Experts of a small language model: vocabulary 16384.
Below are experts of layer 5 (counted from 0) of a mixture-of-experts language model. Rows are named router (the router's row for the expert), down (a neuron's output weights, with its number) and show model dimensions 0-191. Each number is 128 + 32 x the weight over its row's rms, rounded and kept within 0 to 255.
After each expert's rows: "comes before" lists some tokens at least twice as common just after its tokens as in all text. This comes from a sample of Wikipedia text that the model never trained on. Tokens count by the router's weight.

# expert 63
router [111 103 112 122  85 139  57 156  53  91 120 140 169 191  64 155 122 138 139  91 143 128 131 135 138 161 118 128  77 111 148 170 126 125 144 175 141 102 146 176 154 114  79 171 157 164 101 136  90 144 141  97 160 103 108 174 136 128 113 167 131 141  91 113 125  43 176 148  96 131 119  99 168 184  83 100  67 125  33 114 110 154 115 110  41 148 100 117 122 105 214 111 108 154 131  95 118  89 141 105 151 111 133 147  98 150 124 113 207 153 119 133 153 137 142 114 121 141 132 144 136 123  97  77 140 130 122 160 108 162 139 116 211 177 132 178 157 147  77 117 135  61 179 142 116 156 116 110 118 171 102 122  89 140 158 198 140 160  96 117 156 136 173  85 126 184 130 120 140  89 121 123 138 151 109 125 154 132  84 128  60  79 155 135  94 100 147 103 149 141 119  89]
down2 [129 158 120 175 123 162  92 122 124 210 127  97  96 115 121 141 154 135  72 134 104 110  71 139 200 119 126 126 107 165 117 125  70  98 150 105 141 132 117 130 131 106 201 145  95 145 112 105  92 174 111 151  80 154 107 185 156 149 187 129 130  89 137 125  71 216 125  75 196 177 176  91 112 112  93 105 130 119  98 139 128  96 137 143  81 114 180 141 161 175 109 170 139 102 145 107 144 113 135 102 175 114 117  66 121 125 116 134 114 186 135  66 189 189 102 111 123 125 147 125 163 118 149 165 169 137 159 108 129 137 147 102 117  60 124 205 106 157  99  63 136 135 145 144 123 113 119 131 117 158 140 122  99 133 147  95  83 125 151  88 137 121  89 169 141 148  52 158  87 113  42 151 167 106 145 132 138 124 171 113 108 122 146 134 106 105 211 124 102 175 111 121]
comes before: " ", " L", " A", " —;", " The", " B"

# expert 11
router [136 147 165 125 119 122 110 122  92  94 179 136 174 152  76 133 101  95 170 135 141 141  85 135 118 157 155 140 161 108  82 117 113 137 117 120 122 153  99 128 184 111 172 119 120 162  87 100 121 181  80 164 144  95 106 132  66 143 124 132 159 191 110 150 128  78 148 131 164 108  84  89 175 172  97 101  98 210  91  78 113 151 106 119 106 133 164  64  83  82  78 100  76 101 103 109  68 155 146 189 130  71 164 141 195 118 121 126 141 112  75 100 193  85  76 130  84 160 125 138 149 140 156  73 120 115  75 122 170 102 108 136 163 105 150 104  94 132 131 133 103 136 120 124 125 144 152 183 163 108 130 122 101  59 117  81 148 105 141 170 145 106 105 158 164 141 117 165 130 187 127 168 148 181 206  94 167 101 172 119 132  76  99 123 175 111  93 105 109 122 136 106]
down1 [101  87 119 119 124 121  71 141 133 150 152 134 123  79 149  78 146 166 118  76 153 154 143  88 116 116 126  46 131 149 142 144 143 147  71 117  68 163 163 123 146 123 163 133 136 134 137 183 136 104 122 112 125 123 145  83 105  58 130  79 111 133  74 139 140 114  99  98 152 132  99 136  80  65  73 138 161 123 140 140 124 134 106 162 108 156  67 117 158  99 135 132 121 132 140 120 103 139 133  72 140  98 198 122 185  87 188  78 102 116 121 121 116 110  80 104 163 103 114 166 112 185 217 123 104 137 121 140 116 150 132 108  81  86 107 106 107 108  75  78 132 110 174  54 120  70  85 107 106 199 133 105 178 126  25 132 112 107 145 137 152 156 132 148 144 118 175 131 143 119 104 118 165 120 153 115 197 108 168 161  79 132  54 136 118 107 106  77 122 168 116 124]
comes before: "\n", ":", " |", " (", ",", "\n\n"

# expert 29
router [ 86 150 193 133 151 130 125 114 144 169 200 154 182 159 198 104  85  99  49 128 160 139  96 163 138 159 149 116 183 119  57 107 105  96 134 133 145 111 111  93 158 118 125 196 102 101  91  89 116 145 158 143 125 129 125  73  93 168 123 161 148 114  82 143  76 120 146 150 195 133 101 139 113 119 102 124 121 104 127  94 141 148 123 108 104 169 150 140  54 102  91 119 113  95 157 174 117 120 149 102 159  89 127 140 174 102 117 117  78  88 150 124  87  73 101 149 148 124 104  94  86 140 118 122 202 124 175  97 101 147 166 165 126 175 152  84 141 135 164 148  91 142  73  95 189 178 150  97 176 107  79 110 116  41  94 133 143 126 101 137 128 144 107 131 116 112 124  98 171 124 233 145  98 133  88 111 132  94 156 154 118 113 150 152 145 126 110  85  99 110  86 121]
down0 [ 43 139 108 132 109 114 106 142 126  98  99  91 154  56 149  92  63 116 125 157 136 210 130 161 120 116 113  73 140 126 207  93  98 152 170  63 152 176 152  74 102 160 144 135  63 144 137 123 126  79 103 161 116 141 195 143 154 169  80 116 119 167  88 160 121 113 117  89 153  88 114 148 161 191 133 152 142  99 171 167 125 129 132 121 173 110 103 148  84 108 104 121 138 159 109 118 117 176 142 137 126  90 118 144 130 111  93 100 175 139 161 131 147 155  97 156  99 136 157 109 142 209 110 155 136 103  98 128 102 110 153  54  84 127 159  86 100 168 164 127 148 114 165 146  86 155 114  86 133 153 116 118 153  81 142 132 145 113 106 147 106 171 147  90 182 101 133 106 104 143 128 171 192 112 132  89  91 162 114 166  91  77  73  69 115 162 110 129 114 160  59 102]
comes before: "0", "4", "5", "6", "3", "2"

# expert 78
router [100 170 138 152 161 194 135  87 146 165 116 130 114 119  93 102  67  84 118 141 150 145 126 135 140 104 166 195 110 152 124 115 151 168 116 150 195 119 110 102 116  67 166  68  76 132 142  95 145 153 176 136 118 118  93 139 141 131 107 177  96  94 117 134  55 128 119 114 140 150 113 139 140 128 165 100  75  89 114 149 115 123 109 143 146 131 192 122  67 130 120 129 106 102 159 177 160 128 157 134 193 147 125 101 154 110 145 111 113 165 148 167 183 118 138 142 113 165 119  98 131 138 158 165  84 146  84  83 103  99 158 202 147 174 149 105 103 178 179 116 162  75 120 113 154  69 126 216 119 117 108 155  86  59  91 142 115  94 198 156 155  75 116  88 149  87 133  94 143 118 153 156 159  65 133 103 162 165 173 116  74  76 102 124 164 102 144  88 125 143  98 141]
down1 [120  94 106  86 160 130 125 115 117 111  98  88 106 157 148 120 117 175 180 101 150 143 123 134 118 114 157 129 136 166 114 120 138 141 110 165 120  67 100 113 198 131 121 106 106 127 129  82  63 177 164 175 143 109  99 101 109 124 124 143 175  39 140 167 104 156 145 128 134  94 128 179  82 121 118  97  78 164 168 123 133 130  71 147 122 129 151 119 114 162  87 171  85 124 161 146 112 134  65 125 156 130 158 121 139  72 118 129 118 151 145  70 178  52 156  93 166  97  84 166 134  93 132  64  98 103 101  97  84 126 136 184 128 100 143 170 120  47  77 134 144 111 120 144 189 118  98 178 160 126 155  81 140 190 113 164 149 148 106 130 154 120 161 139  83 134 110 225 160  94 121 179  94 170 121 130  92 145 120 114 161  96  98 161 142 175  95 115 203 104 113 136]
comes before: " |", " |\n", ";", ".", "%", ":"

# expert 24
router [143 112 146 137 164 150 146 131 160 116 109 144 186 117  76 137 108 112 122 129  75  71 112 124 121 112  90 106  75  81 165 120  86 119 148 199  59  89 147 107 175 113  91 150 122 103 125 135 119 160 149 132 122  87 104  78 172 150 145 164 141 121 132  97  61 127 138 139  79 124 122  77  93 142 177 172 128 157 128  71  95 146 114  91 155 142 184 123  92 162 105 123 147 168 113  60 188 130 140 138 169 124 155 137  92 127  68 114  99 166 188 150 138 124 131 141 181 141 173 174 105 125 138 219 117 182 173 153 163 111 184 145 135  81  87 131  50 118  76 120 144  66 126 120 166  97 175 124 146 101 110 161 110 118 126  93 103 165 104 178 149 129 114 112 125  65  69 131 127 176  86 169 110  99  96 145 148 128 151 141 175 123 123 128 108 193 134  97 109 126 151 110]
down0 [197  67 147 171 139  94 135 118 200  95 108 122 153 132 132 121 117 131  98 164 114 143 123  81 134 106 158 144 127 174 120 164 115 119 137  86 134 106 116 214  81  93  89  56  95  99 153  82 136 130  95 140 109 123 144  86 187  86 110 102 127 133 125 121 127 155 135 100  85 184  96 165  99  81 123  86 117 193  96 120  61 156 127  41  90 133 156 104  86 132  94 170 137 120 160 122 165 125 182 128 142 174 100 104  92 132 122 111 124 129 164 114  89 116  90 153 110 175 144 147 134 126 138 108  84 124  71 165 163 105 140 131 110  83 125 116  93  90 134 167 133 105 160 125 112 115 100  97 100 151 108  81 135 126 154 158 133  96 217  81 149 122 149  95 130  59 203 195 133 182 159 154 101 135 120 159  88  91 137 164 189 143 144 103 131 104 140 102 100 122  78 137]
comes before: " the", " a", " his", " their", " its", " an"

# expert 32
router [150 139 141 152 122 123 116 160 145 108 118  95 174 109 108 124  45 181 126 143  92  82 154  58  98 116 132 171  96 133  79 129 110 156 169 175 126 115 193 159 127 164 112 120  93 119 146 111 148 139 150 146 100 153 144  83 153 148 101 139 123  88  66 153 130 194 143  97  98 113 143 110 177 145 128 161 110 190 119 107 154 107 182  70 152 116 146 103 125  95  69 100  80  91 146 105 167 134 145 146 128 132 167 188  94 132 132 121 165 151 163 107 131  85 174 139 202  60 123 190 142 144 132 111 109 164 164 186 146 103 107 158  89 138 144 117  95 144 114 178 142 128  90 106 186 168 132 123 185 149 113 119 157  82 177 150 122 145 157 116 171 151 106 125 160  66  69 104 119 173 122 186 109 130 114 106  52 110 175  83 162 158 186 119 105 125  88 101  91 112 127 117]
down0 [100 100 117 160 137 171  71 157 131 175 131 111 129 123 139  62  94 140  98 189 162 122 127 132 108 160 133 144 146 126 139 182 169  83 147 153  97 120 167  94 131 111  96 141 132 154 130 152 128 171 106 140 135 151 162 115 115 154 229 141  97 151  38 146  81 131 115 194  20 116 117 136 111 131  93 137  77 150 111 168 135 104 149 131 138 104 226 192 126 105 150 154 145  90 137 121 137 161 128 144 120 165 147 110  83 149 143 117 137 159 125 174 146 164 150 163 183 135 141 116 139 125  97 175 110 140 149 143  88  85 123 137  69 129 191 112 126 154 156 102 131 161 105 123 162 188 172 112 149 110 113 141 128 101  84 159 158  94 188 113 133 144 124  77 111  91 118 195 129 140 173 114  73  83 153 161 151 101  49 125 156 107 169 128 127 105 123 113 105 164  82 107]
comes before: " the", " a", " his", " their", " her", " its"

# expert 42
router [133 108 117  88 150  73  75 137 122  78 170 175 177 133 131 104 159 114 194 145 150 146 125 105 129  72  85 120 101 104 164  82 155 183 183  72 148 163 133 154 133 113  98  91 133 112  91 151 163  99 169  90 112 145 163 119 134 161 155 142 108 151  97 139  94 153 111 128 152 158 124 149 130 150  84 120 143 169 128 165  93 164 120 121 145 129 131 152 100 191  65  42 109 157 121 135  99 104  58 157 118 139 167  63 129 115 125 133 128 158 158 113 146 143 153 161 155 156 119 129 123 114 115  81  41 128 177 107 166 176 150 113 136 136 158  89 192 124 103  86 117 152 127 182 108  80 151 179 117 139 111 113 129 171 146 105 139 136 198 145  44 104 134  57  68 132 165 144 139 132  97 183  90 162 117 100 148 110 177 100 165 116 131 102  73 161 164  99 127 132 149 102]
down0 [124  87 133 111 143  48 100 178 143 153 163 188 130 150 123 126 122 118 100  76 180 104 177 123 119 126 144 121 184 153 176 144 159 158  85  86 168 135 151  91 111 142 131 105 127  99 145 165 148 130 108 171 104  81 134 159 124 137 196 155 118 113 173 190 148 137 117 136 145 136 106 197 147 136 146 144 144 131 108 113 109  94  94 140 129 105  87 126 111 140 149  94 155 127  72  71  74 132  45 113 112 135 164 151 161 135 141 225 158 149 120 104 198  89 101 116  74 115 113 114  90 123 140 162 147 114 110 127 108  52  67  98  94 182 152 143  84 142 116 118 134 176 145  98 128 124  87  87 129 122 139 165 147  85 112  89 105 182 191 114  96 131 208 149 115 108  87 151 139  95 125 159  72 134 107 133 105 190 139 168 153 143 151 140 149 162 127 105 181 149 160  83]
comes before: " the", " to", " a", "ing", " that", " in"

# expert 3
router [143 138 127  99 108 147 149 128 114 134 135  90 147 164 158 120 108  76 120 149 150 119 149 148  88  85 161 147  44 129  85 185 154 108 176 106 142 131 171  87 106 105 137 157  99  80 140  68 163 159 127 155 153 123  90 135  86 146  87 100 123 115 102  94 145 131 139  92 101 175 121  98 137  85 107 116 125  87 180 136 102 117  96 104 121 137  78 178  90 186  96 130 176 162  89 178 188  89 144 130 134 153  99 140 131 140 146 122 147 159  94  79 179  87 115 160  96 120 167 144 140 153  73  81  89  94 176 100 103 140  80 156 141 141 108 127 124 101 187 101 178 109 155  86  95  85 105  49 104 118  93  80 138 103 132 161 111 111  84 145 114 164 144 111 156 116 124 132 185 102  73 154  81 104  76 142 108 109  82 119 145 130 150 189 172 150 139 147 104  95  59 214]
down0 [149 129  98 104  41 123 176 166 138 154 145 114 143 116 104 106 125 131 142  99 105 137 150 138 117 126 153 117 130 140  89  83 142 153  64 125 114 139 202 176 101 120 142  99 138 152  66  88 102 125 107 129 134 120 162 174  95 165  90 156 110 144 165 133  82 159 226 126 146  90 114  86 182 134  90 167 130 139 130 171  99 151 108 125  56 124 147 177  95 160  46 169  91 126 138  77 182 109 166 105 151 193 169  99 107 137 167 135 113 180 120 102 121 129 134 148  93 135 169  99 153 173  76 103 105 136 106 128 135 176 128 182 105 139  78 128 134 122 109 124 103 109 161 115  99  74  96 150 142 127 111  69 126  95 110 108 128 134 170 159 159  76  98  84 105 127 114 149  70 149  83 165 100  60 123 120 176  95  83  95 144 117 163 164 175 152  81 105 137  89 160 138]
comes before: " The", "==", "|", "The", "===", " In"

# expert 60
router [127 139 153 158 151 160  92 139 167 141  99 100 132 143 127  99 109 117  65 115 117 165 136 134 117 139 131 156  99 157 116 148 109 112 154 186 178 127 100 100 121 102 154 197 102 158 121 101 112 165 119 178 150 153  93 122  99  99  89 140 125 150 133  95  62 146  99 161  86 144 115 158 146 121  60  92 101 109 131 119  73 177 132 142 107  82 114 142  89 181 144 152 115  56 171 173  87 121 167 126 203 110 106 144 155 100 114 127 167 177 104 157 143  98 150 138 124 151  98 118 192 141 129 191 116 112 119 138 130  98 143 194 217 180 163  93 119 147 186  84 140  95 130 110 146 191 135 167 166  84 141 136 183  85 126 129 137 126 123 129 127 148 116 126 144  90 108 106 122  31 164  90 138 109 183 163 166  98 103 118 133  93 104 177 153  68  76 115  72 128  81 124]
down25 [137 120 106 134 109 122 135 163 127 140 195 178 130 137 108 168 115 140 164 138 126  67  96 146 140 160 175 111 165 150 169 116 150  91  73 135 110  95  87 174 122 149 157  64 120 125 131 110 114 103 103 130 132 102 153 185 171 154 147  98 138 137 125 139 121  87 185 146 137 178 173 148 133 121 187 139 113 197 138 125  62 107 115 137 161 143 144 137  87  98 117  89  92 149 154  68  91 123 154 147 117 110 131 139 118 117 135 169  89 137 152  95 142 140 115  79 103 154  73 157 144 167 189 125 110 153  94 112  58 130 159 141 121 105 133  68 144 119 145 116 121 105 117 137 131 166 188 143 152 170 112 134 127  90 137 128 110 176 123 100 171 112  99 128  45 201 149 144 131 177 161 228 157 124 136 188 108 140 147 113 210  79 133 117 212 111 122 132 147 213 124 106]
comes before: " ", " |", " |\n", "0", "1", "00"

# expert 80
router [134 168 118 116 107 143 159 140 130 156 131 140 136 125  74 205 160 156 146 108 115 160  82  99 139 119 145 101 130 146  89 127 136 116  76 126 157 153  98 145 116 144 186 144 138 137 139 106 154 151  63 134 150  73 131 118 151 160  91  98  97 125  88 190  76 209 137 110 218  81 129 120 129 172  97  90  99 125 108 129 135 168 127 156 109 137  99  91 148  74 108 104  78 153 154  72 148 131 154 115 184 106 144  95 108 154 151 107 173 111  87 130 112  81  78 101 120 144  75  98 112 157 164 114 144 105  91 102 114 117  64 115 114 107 138 144  82 101 135 168  73 163 147 114  90  52 100 159 135 126 154 141 113 122 133 166 138 124 148  94 173 121 137 124 169  72 130  55 123 160  81 130 133 139 179  81  85 132 121  97 112  85  79 130 186  86  39 153 100 132  83  86]
down0 [151 113 135 105  89 136 135 112 157 174 148 100 111 114 123  70 142 151 127 132 201 123 192 126 121 101 115 154  87  96 123 130 174 124 132 114 127 129 119 112 131 165 155 119  81  98 167 186 177 103 123 130 156 167 102 135 142 174 156 186 109 111  90 132 109  74  89 165 184 162 129 124  98 103  68 204 115  98 128 158 133 124 110 102  98 141 127 110 100 153 108 169 117 159 117 118 133 126 166 115 104 151 126 129 185 128 136  86 159 118  99 126 160 192 148 135 107 135 135  91 100 134 126  63 102 172 137 181 174 158  93 130 129 139 104 132 182 152 135  82 134 121 114 146 163 113 130  79 101 140  97 179 123 178  56 136  49  91  76 188 163 153 124 101 139 128 236 125 132 199  98 127 117  85 101 134  85 187 176 105 141 108 178  96 122 186 115  92 119 156  99  87]
comes before: ",", " of", ".", " and", " |", " in"

# expert 35
router [ 88 148 144 147 155 177 188 207 161 128 101 124 157 169 107 151  37 133 169 103 146 105 149  88  50 118 113 129 111 105 139 146  82 127 151 149 113 119 222 148 124 133 120 135 129 132  70 112 147 194 107 139 123  59 117  80 177 129 105 121 113  99 119 124 104 135 103 135 152 179  92  79 112 133 179 115 148 139  95  62 119 119 100  72 129 161 168 148  98 129 126 103 140 124 166  87 167 105 100 176 122  80 140 173 100  61  81 126 129 126 171 115 145 130 128 133 174 123 126 187 104 193  95 203 145 178 124 138 135 125 100 155 114  97 134 107  92 136 114 140 147  68 120 167 161 135 153 146 162 141 166 126 104  91 119 130  95 127 101 120 172 164 123  97 149  59  85 120  99 161 119 148 153 119  60 128  83 102 126 123 125 104 127 135 161 140  94 138  57 143 145  74]
down0 [149 181  91  87 184 148 155 134 137 100 127 123 133 171 140 158  97 104 123  75  89 129 132 113  95 184 146 129 191 162 109 141  69 135 243 200 162 150 159 150 125 134 109 170 130  80 127  98 175 130 141 128 158 153 140 152 143 185  78  75 138 183 144  76  87 141 113 148  80 117 162 126 147 182 119 170  80 162 149 112  88  61 174  68 194 179 181  96  93 116 164 151 137 138 107 107 112 126 101 146 100 111 154 172  94 127  77  85 139 134  87 133 158 100 137 114 135 150 110 178 163 137 131 105 185 133 128 121  79 122 148 149 132 123  88  77 163 143 129 134 128  51 143 102  69  98 121 120 186 135 140 101 124 104 139 168 164 131 111 124  60  92 118 113 102 117 100 128 102 156 160  93 120 151 159 149 143 148 123 151 131  99 135 125 167 123 117  71 105 104 112 118]
comes before: " the", " a", " his", " their", " its", " an"

# expert 8
router [109 144 153 124  90 121  58 108  94 128 145 170 178 109  74  91 145  99 214  99 166 163 132 136 124 183 121 162 183  57  66 148 115 113 111 124 176 145 143 181 199 124 190  75  93 135 101 140 121 155 106 156 160 120 118 129 108 186  99 107 107 156 106 130 117 125 129 141 127 116  98 107 120 134 100 119  65 124 129 129  94 110 125 170 111 132 157  99  75 104 141 104  83 157 143  60  97 165 167 186 132  86 148 128 132 116 154  95 120  79  66  84 132 129 108 135 130 149 127 139 163 104 122  70 141 124  83 101 103 119 123 138 186  76 129 145 107 146 145 119 100 162 185 136 124 190 141 166 171  67 118  95 111 123 119 100 129 118 205 171 154  96 129 105 147 138 111 129 134 170  81 158 116 188 155  82 113 154 177 185 169  89 123 128  89 105 183 163 102 106 129 105]
down0 [139  91 145  56 177 142 167 181 129 107 109  97 107 118  98 112 139  87  87 146  92 157 148 178 126 153  88 109  79 165 212 141 104 183 170 163 119 124 152 121  99 161  97 133 149 131 110 130 141 150 116 117 147 116 193 111 112 125 125 142 151 151 107 153 114 166  55 144 123 166 129 111 110 162 110 235 142 109 159 103 177  95 136  93 157 159  97  97 133 126 116  89 178  91 137 195 157  85 153  77 145 156 156 150 137 117 175 117 137 138 160 110 149 172 184 131 105 164 151 113 136 132  73 155 147 168 127 116 109 109 133  69 242 139 138  79  88 121 140 134 147 122 109 132  93 162 106 103 135 128 118 152 154 107 142 106 130 134 129 153 120 168 102  70 120 133 158 166 160  83 138 148 133 131 120 146 145 148  92 118 174 119  75 107 182 215  98 168 204 111 137 149]
comes before: "\n", ",", " (", ")\n", ":", ")"

# expert 61
router [ 91 154 138  93  99 125 145 121 114 128 150 156 163 124 158 184 105 168 102 146 145 118 103 127 129 139 168 107  87 160 142 128 132 147 129 124 108 110  87 140  86 148 107 203  95 114 109  95 112 119 125 109 183  99 149 108  83 139 165 108 183 143 151 117 161  99 126 188 107 123 105 166 124 149 173 159 117 119 120 118  95 125 162 179 109 172 176 102 133 117  59 163 103  87 100 129 133 148 109 144 102 123 135  87 162  86 140 113 143  77 174 132 142  94  65 148 138 132 156  69 109 133  74 161 208 170 127 117 141 122 124 153 110  89 139 170 101 106 211 157 109  78 102 118 121 189 196 143 124  93  95 118 151 200  95  99 151 192  64 126 102 151  78 125 179 110  96 154 100 116 127  87  84 158 185 126 128  92  86 122 121 131 175 199  86 107 109  69 151 157 131  65]
down1 [143  95 187 105 112  98 152 165 126 113 186 127 108 121 105 101  73 124 160 127 165 110  97  56 104  75 173 100  93 205 124 130  90  88 167  62 107 104 132 126 114 114 116  82 109 130 114 118 131 114 147 117 161  87 117  87 152  97  84 205 153 134  98 146 110 144 105  90 136 120 131 108 146 131 112  87  92 112 151 128  92 165 210  76 123 153  91 132  64 156  57 157 180 137  82 123 108 184 154 108 153 126  91 117 151 114 133  91 107 136  93 134 106 117 121 189 124 137 159  64 109 135  82 197 145 141 108  73 119  72 157  82 119 187 112 129 123 162 110 141 123  65 107 141  67  81  81 109  77 130 150 117 161 121  89 129 137 119 166 108 133 127 163 138 134 144 136 131  98 121 140 143 160 150 139 115 204 113 101 156 107 133 130 163 148 121 176 210 154 101 110  89]
comes before: " ", " \"", " L", " •", " The", " Born"

# expert 86
router [108 173 175 136 102 133 198 130 119 174 156 131 120 113 156 130 113 104 136 155 160 195 121 198 102 130 137 148 148 167 118  81 118 126 145 134 142  82 108 127 158 108 134  93 144  90 131 132  70 136 188 180 122 123 159  87 170  84 167 129 179 110 126 134 142 202 165 151 141 208 161 111 125  75 187 135 161  92 123  99 108 137  76 134 125 120 197 184  97 127  94 154 117 105 164 112 204 115 110 148 129 161 139 123 118 209 145  96 155 169  86 160 158 123 156 130 103 130 163  74 102  97  89  83 140 116 133 109 178 107 145 146 130 111 155  98 115  97 119 211 125 139  63  97 114  94  62 133 130 151 152 104 169 116 140 139 168 151 136 169 129 103 110 187 110  94  61  95 157 122 156 149 121 125  76 171 123 124 122 123  95 142  89 158 150  94  85  84 161 133  96 143]
down0 [117 130 138 177 188 123  79 108 137 174  47  71 201 108 159 103 160 151 118 145 120 164 131 184 124 141  99 118 121  81  89  96 137 128  98 100 109  84 181  96 150  82 127 134 104  67 202 170 141 124  96 152 124 203 191  98 138 155 157 122 113 142 125 115  86 132 216 138 125 134 113 124 119 111 205  86 136 118 127 108 106 131 135 151 121 137 128 194 131 166 121 104 113  98 115 130 162 117  66  83 106 175 108 156 144 145 111 102 129 109 106 167 138 113 132 137 165 144 169  54 171 138 136 168  92 109 195 120 124  99  91 135 139 140 159 156 156 131 179 125 141 133  95  69 150 219 166  84 107 169 143 156 137 106 161 161 122 144 147 102 136 140 103 121 121 120 169  82 171  66 105 102  69 131 129 155 157 133 124  85 141 132 149 110 164 156 145 127 116 112 123 191]
comes before: ".", " |", "0", "5", "%", "4"

# expert 39
router [175 165 140 117 111 173 100  83 146 161 178 119  99 178 101 149 179 132 185 108 174 110 113 130 155 123 153 175 104 156 124 152 173 161 141  98 143 101 125 185 131  91 171  71 118 127 161 156 102 173 166 128 173  81  79 130 109 112 127 175 132 195 176 140 137 146  98 143 191  90 132 146 164  78 107 112  99 165  97 124  85 154 148 142 145 115 173 135 164  85 132 193 121  75 134 138 134 128  66 207 111 126 161 200 110 121 129 169 126  97 107  81 112 133 161 111 156 100 173 135 139 155 183  99 155 173 118  97 144  94 129  85 132 122 150 118  87 113 153  95 153 162 170 154 109 123 128 169 145  39  66 113 152 114 101 128  64  74 123 179  85 160  87 113 141 120 144 132 117 173 137 146 139 137 145 137  74  91  75 168 111 145 171 109 142 109 126 116 102  97 105 132]
down1 [ 91 126 144 153 172 107 112 163 133 138 125 112 110 146 136 143 145 164 113  99 166  67 101 147 163 115 111  97  78 117 129 175 173 123 141 138 164 161  89 139 110 102 176 145 139 128  87 145 100 195  99 115  87 162  92  50 123 140 181  96  62 125 131 144  53 158 136  63 145 169  14 110 149 115 181 149 134 100 169  93 129 175 125 106  97 142 121  63 132 125 119 159 136 169 124 119 167 112 116  91 154 141 101  90 190 153 126 112 121 157 105  94  88 122 119 104 140 132  95 104 113 173 110 145  80 137 117  93 114 183 145 109 133 119 122 142 154 127  99 137  66  20  89 197 159 128  87  69 147 180 127 158  96 109 107 147  97 133 152 101  97  83  89 107 130 101 106 141 148 120 165 152 117 158 155 171 100 118 147 147 124 121 157  86 138 146 136 112 100 105 198 158]
comes before: ",", " |", "–", ".", ")\n", ")"

# expert 26
router [161 127 193 149 148 120 122 104 123 143 114 119 149 186 169 118 104 126  71  93 134 119  98 117  88 148 141 160 165 112 122 100  98  63 159 155 158  59 119  91 173  55 114 179  86  54 126  93 111 120 140 122 131 140 144  76 138 158 133 181 153 134  92 120 100 141 128 170 174 172 127 166 136 105 129 149  50 107 111  70  93 137 108 117 115 126 139 155 118 157 105 102  90  92 182 179 161 146 109 135 133 125 140 147 166 126  67 104  77 117 131 127 121  66 124 161 133 123 123 111 112 110 115 134 170  97 132 120 144 110 148 187  99 153  86  89  99 152 169 141 161 128  68 125 152 174 134 142 174 111  80  82  80 129  47 114 107 121  83 169 187 123  82 144 119 114 117 125 169 152 163 104  99 108  81 116 148  95 126 129  86 158 124 225 133  89  79 136 107 155  79 170]
down0 [ 95  82 132 131 148 143 106 131 104 116 100 114  90 158 102 116  54 185 138 125 101 146 132  71 135 120 121 113 151  95 142 192 105 170 143  90 132  98 143 156 107 171 111 134 153 110  96 155 113 200 158 136  79 203 118  56 114 124 101  99 104 115  66  54 170 141 162 132  94 181 139 138 156  93  91 160 107 147  94 159 133 156 130  74 120 109  91 116  89 148 161  93 130  97 105 145 129 150 132  97  86 127 146  95 106 133 105 123 166  97 130 106 152  80 171 106 140 179 124 138 125 126 136 115 145 106 143 112 104 138  83  73 116 113 130 114 156 110  92 125 116  78  99 127 147 134  66 132 153 154 164 143 159 110 149  99 102 111 103 101 162 122 117 220 127 128  72 169 115 149 126  90  68 130 105 106 144 236 119 118 116 169  90 142 134 242 117 139  88  72 151 166]
comes before: "0", "4", "5", "6", "3", "2"

# expert 55
router [192 174  95 109 154 147 133 162  96 185 136 119 115  83 116 147 233 157 150 161 109 152 182  63 106  72 111 127 150 162 123  83 150 146 125  77  84 129  70 113 127 148 123 101 148 192 134 155 155 109 129  97 115  99 127 111 177 139  85  85  71 155 158 103 141 156  77 104 160 131 126  96 118 108 131 107 157 112  76 140 174 101 161 159 144 168  41 121 167 126 141 122 132 172  97 101 154 156 132 154 125 119 154 143 130 136 136 109 133 116 116 136 145 158 127 144 104 102 119  92 126 160 153  68 132 142 153 162 145 135 113 138  75  40  95 133  91  85 146 171 131 211 148 116  52  61 116 136 112 122 139 144 114 147 100 118  87 154 173 145 128 101 129 141 196 126 141 111 145 116  64 175  95 128 125 130  76 130 184 153 172 107  99 100 119 126 120 138 121 138 161  54]
down1 [ 93 162 167  58 144  77 159  95 167 117 129  98 124 107 110 132 172  85 150  95 138 169 125 148  95 159  99 112 138 135 164 155 112  91  79 155 112 133 118 121 115 144 105 151 121 121 153 136  88 118  58 135 140 148 176  98  99 127 153 151 151 165 137  98 140 155  91 159 111 129 142 155 163 113 187 140 191 153 163 122 137 143 101 118 152 131  79 109 104 116 132  94 148  90 121 138 155  34 124 106 129  50 193 146 126 181 146 111 108 143 122 123 133 121 122  87 157 182  87 154 102  59 168 138 172 155 165  54 159 151  87 156 146 113 104  75 120 154 147  93 113 166  88 153 157 155 144 145 119 147 111 164 173 159 103 163 138  82  77 145  63 136 166 130  82 148  79 110 116 162 130 172 190  89 128  63 147 135  85 147 149 101 130  70 130 163  43  86 107 143 145 106]
comes before: ",", ".", " and", " in", " was", ".\n\n"